python train.py --num_hidden_layers=16 --hidden_size=512 --n_experts=80 --experts_per_token=4 --d_expert=80 --d_shared_expert=0 --hidden_act="swiglu" --moe_layers=[0, 1, 2, 3, 4, 5, 6, 7, 8, 9, 10, 11, 12, 13, 14, 15] --router_score="softmax" --normalize_top_k=false --routed_scale=7.95 --balance_loss=0.0146 --balance_bias=false --router_z_loss=0.001 --n_groups=4 --groups_per_token=2 --init_std_router=0.0381 --lr_router=0.00036 --num_attention_heads=4 --num_key_value_heads=2 --head_dim=128 --vocab_size=32768 --norm="rmsnorm" --norm_place="pre" --norm_eps=1e-05 --positions="rope" --rope_theta=10000.0 --rope_fraction=1.0 --qk_norm=true --attn_scale=0.0884 --tie_word_embeddings=false --parallel_block=false --init="uniform" --init_std_qkv=0.0184 --init_std_o=0.0 --init_std_up=0.0184 --init_std_down=0.0 --optimizer="adamw" --learning_rate=0.000911 --beta1=0.9 --beta2=0.99 --weight_decay=0.32 --lr_head=0.00681 --warmup_steps=259 --schedule="wsd" --decay_fraction=0.75 --decay_shape="linear" --final_lr_fraction=0.1 --batch_tokens=131072 --max_seq_len=1024 --doc_mask=false --train_tokens=1202000000 --max_steps=9171 --dataset="wikipedia_en"
Below are experts of layer 13 (counted from 0) of a mixture-of-experts language model. Rows are named gate (a neuron's input weights, with its number), up (a neuron's input weights, with its number), down (a neuron's output weights, with its number) and show model dimensions 128-191. Each number is 500 + 25 x the weight over its row's rms, rounded and kept within 0 to 999. Numbers have three digits each.
Before each expert's rows: a language model's description of what the expert responds to; "raises" lists some tokens whose logits its average output raises strongly, later layers aside. This comes from a sample of Wikipedia text that the model never trained on.

# expert 46
What it handles: Sports tables, succession boxes. Pipes, dates and headers in sports results tables, plus Succeeded in succession boxes and directed in film intros.
raises: " MPC", ";", "a"
gate0:486482470522498537502500477497524509479534468508487457497482503452497465461479455472481530489453537523533477486529512507500481477482519510533496497500483560501467473479490468496494479490532480
up0:504518496539480499499498502545487493481500496510493503499478479482496517506462494557496490474496523526538483464511500471480510490483471524536501510457505470521491498488501537506514448487533506
down0:520555491506487483469509521476531507480487506522497473483471512501483482510527534560463483516535496568521468523506493517515479456476511539493438547481511503469494499503494457517439496481513495

# expert 30
What it handles: Time prepositions, table pipes. Prepositions opening time phrases, such as In, On, During, by 1948, of the 13th century, plus pipes between table cells.
raises: " ", " May", " the", " June", " March", " September"
gate0:526510500486469493501515563500522474493499449528527539528538504515451522509476499490548490510481472502530504505515466532506489503485427487485478513461506492497494488509483483525490512526491522
up0:481478465480525449514511459470500501477529505511477518486513552494547482519484547557477487478474510512493579539480493518473535523515511459507475493461493538532470504464490514477541539488497528
down0:514499496480519513494511476529499485516500522472540485466517475519461508526499516490505507472459513516475469472533512479507485491486512542519519503509515504476461496500446570483510454490522471

# expert 42
What it handles: Football league tables. Sports league words and table cells in football records, e.g. League, Cup, Apps, Pld, Rovers, and scores.
raises: " ", "all", "ons", " –"
gate0:488506504509518470528519508502457497503515487474525515511510511475497507455505515501516506485501484488474499460499492533551486506532543477517513520515434495529479494542470474520437495515516506
up0:544520499535529534514520536510490494459519528540497486534506504499527530535520539490491520506508501501508501499532478499497545487514467539478432528514486463509506462528534483517522543478516464
down0:472512480553502426540510435534533468486491474527423560500477533497496513488545529491448469483482496510504508465484494497475482511465489519515471485503537532516470519510499515473501475475482533

# expert 5
What it handles: Punctuation after surnames. Commas, pipes, brackets, dashes and spaces right after surnames or scores in match reports, tables and lists, e.g. Coogans 45', Barkley (22).
raises: " ", " from", " of"
gate0:498509481504555519537511484491497483522534523472452515514507502508470479498488506476539490499484515535466476504499488497526485488493484490487497497482481496498507552470506479457547480531542522
up0:486466479562498502499518485515466492517525481435493546496557529477528443491540519534510490467488480530488480478542513492492538489510461474478533502509485464472486515479498499435481521496554548
down0:478526487522519508534538471530549494509481516508468479495512499508470483519470463500516444499467499503480498482515506490485461507507465508525475543493467545520482485517517501493484484440503505

# expert 49
What it handles: Statistics table cells. Pipes and numbers in sports standings and results tables, plus coordinate symbols such as °N, ′ and ″E.
raises: " ", "ons", "\n", "-", " +"
gate0:474523511457481497510476493495497473521505574469475526505477491479518477488483534555498491519536495477531521520517528553489493524475500551530492466506557516515491545455512493486477437493506542
up0:491480530504507505494511530540489509448480503506540486506522526498479547459502482424517525523534481491486463521510444470517509506537487513478517518473471490540518475508465511487519541476449481
down0:526486475515528463488470518505476500499446514490515513496534515514459492512491484494487481494543503512517511510493521500490489544489477512503465479511501491499517474548501520480496527500521477

# expert 58
What it handles: Mid-word syllables, time colons. Middle syllables of names and rare words (B-ander-as, Trib-eca, F-ock) and colons inside times or track lengths (06:00, 3:47).
raises: "z", "zo", "amed", "ther", "wick", "as"
gate0:502473492521476520531552507499472489522517508493508492485561500468501512509512484459493491510486525479485501470533488521524517529496520463494518498470536511524500486514484554533506501530510522
up0:481502531486459467535452543469480473551466490506521518514483466508509485512484490503498502484517518488464494445507471542456499484490485461482528500439555527499523521501502530469511516511504482
down0:471511458493583499556528523495507506470519517512553539514464541512526558480517470486507415523505551484540494497503510493463469493515514542488503513538546496464498494522461455481466469478468521

# expert 63
What it handles: Mid-word fragments. Subword pieces inside ordinary words split by the tokenizer, such as or-nam-ents, poul-t-ry, raz-or, anach-ron-istic.
raises: "iz", "ă", "ec"
gate0:476503508531499518495494527522518481500477501512481487484507480480518497444485491496510502536523501484486511499510474459479489511487504515483512489500504471469537472494471533510511460502502471
up0:538485494496426496530521524524503483462507486484480529502533504521522506532514507455502536482527523486499535511532470502466504533484452464508508481457504477459498515487503513482542484498525506
down0:539496552544477466504543484504512487506490493475504534533536474466483459479478548499503516508505532524514475500517474488502464491509459506468491517495460501469552499526515499544489509486487558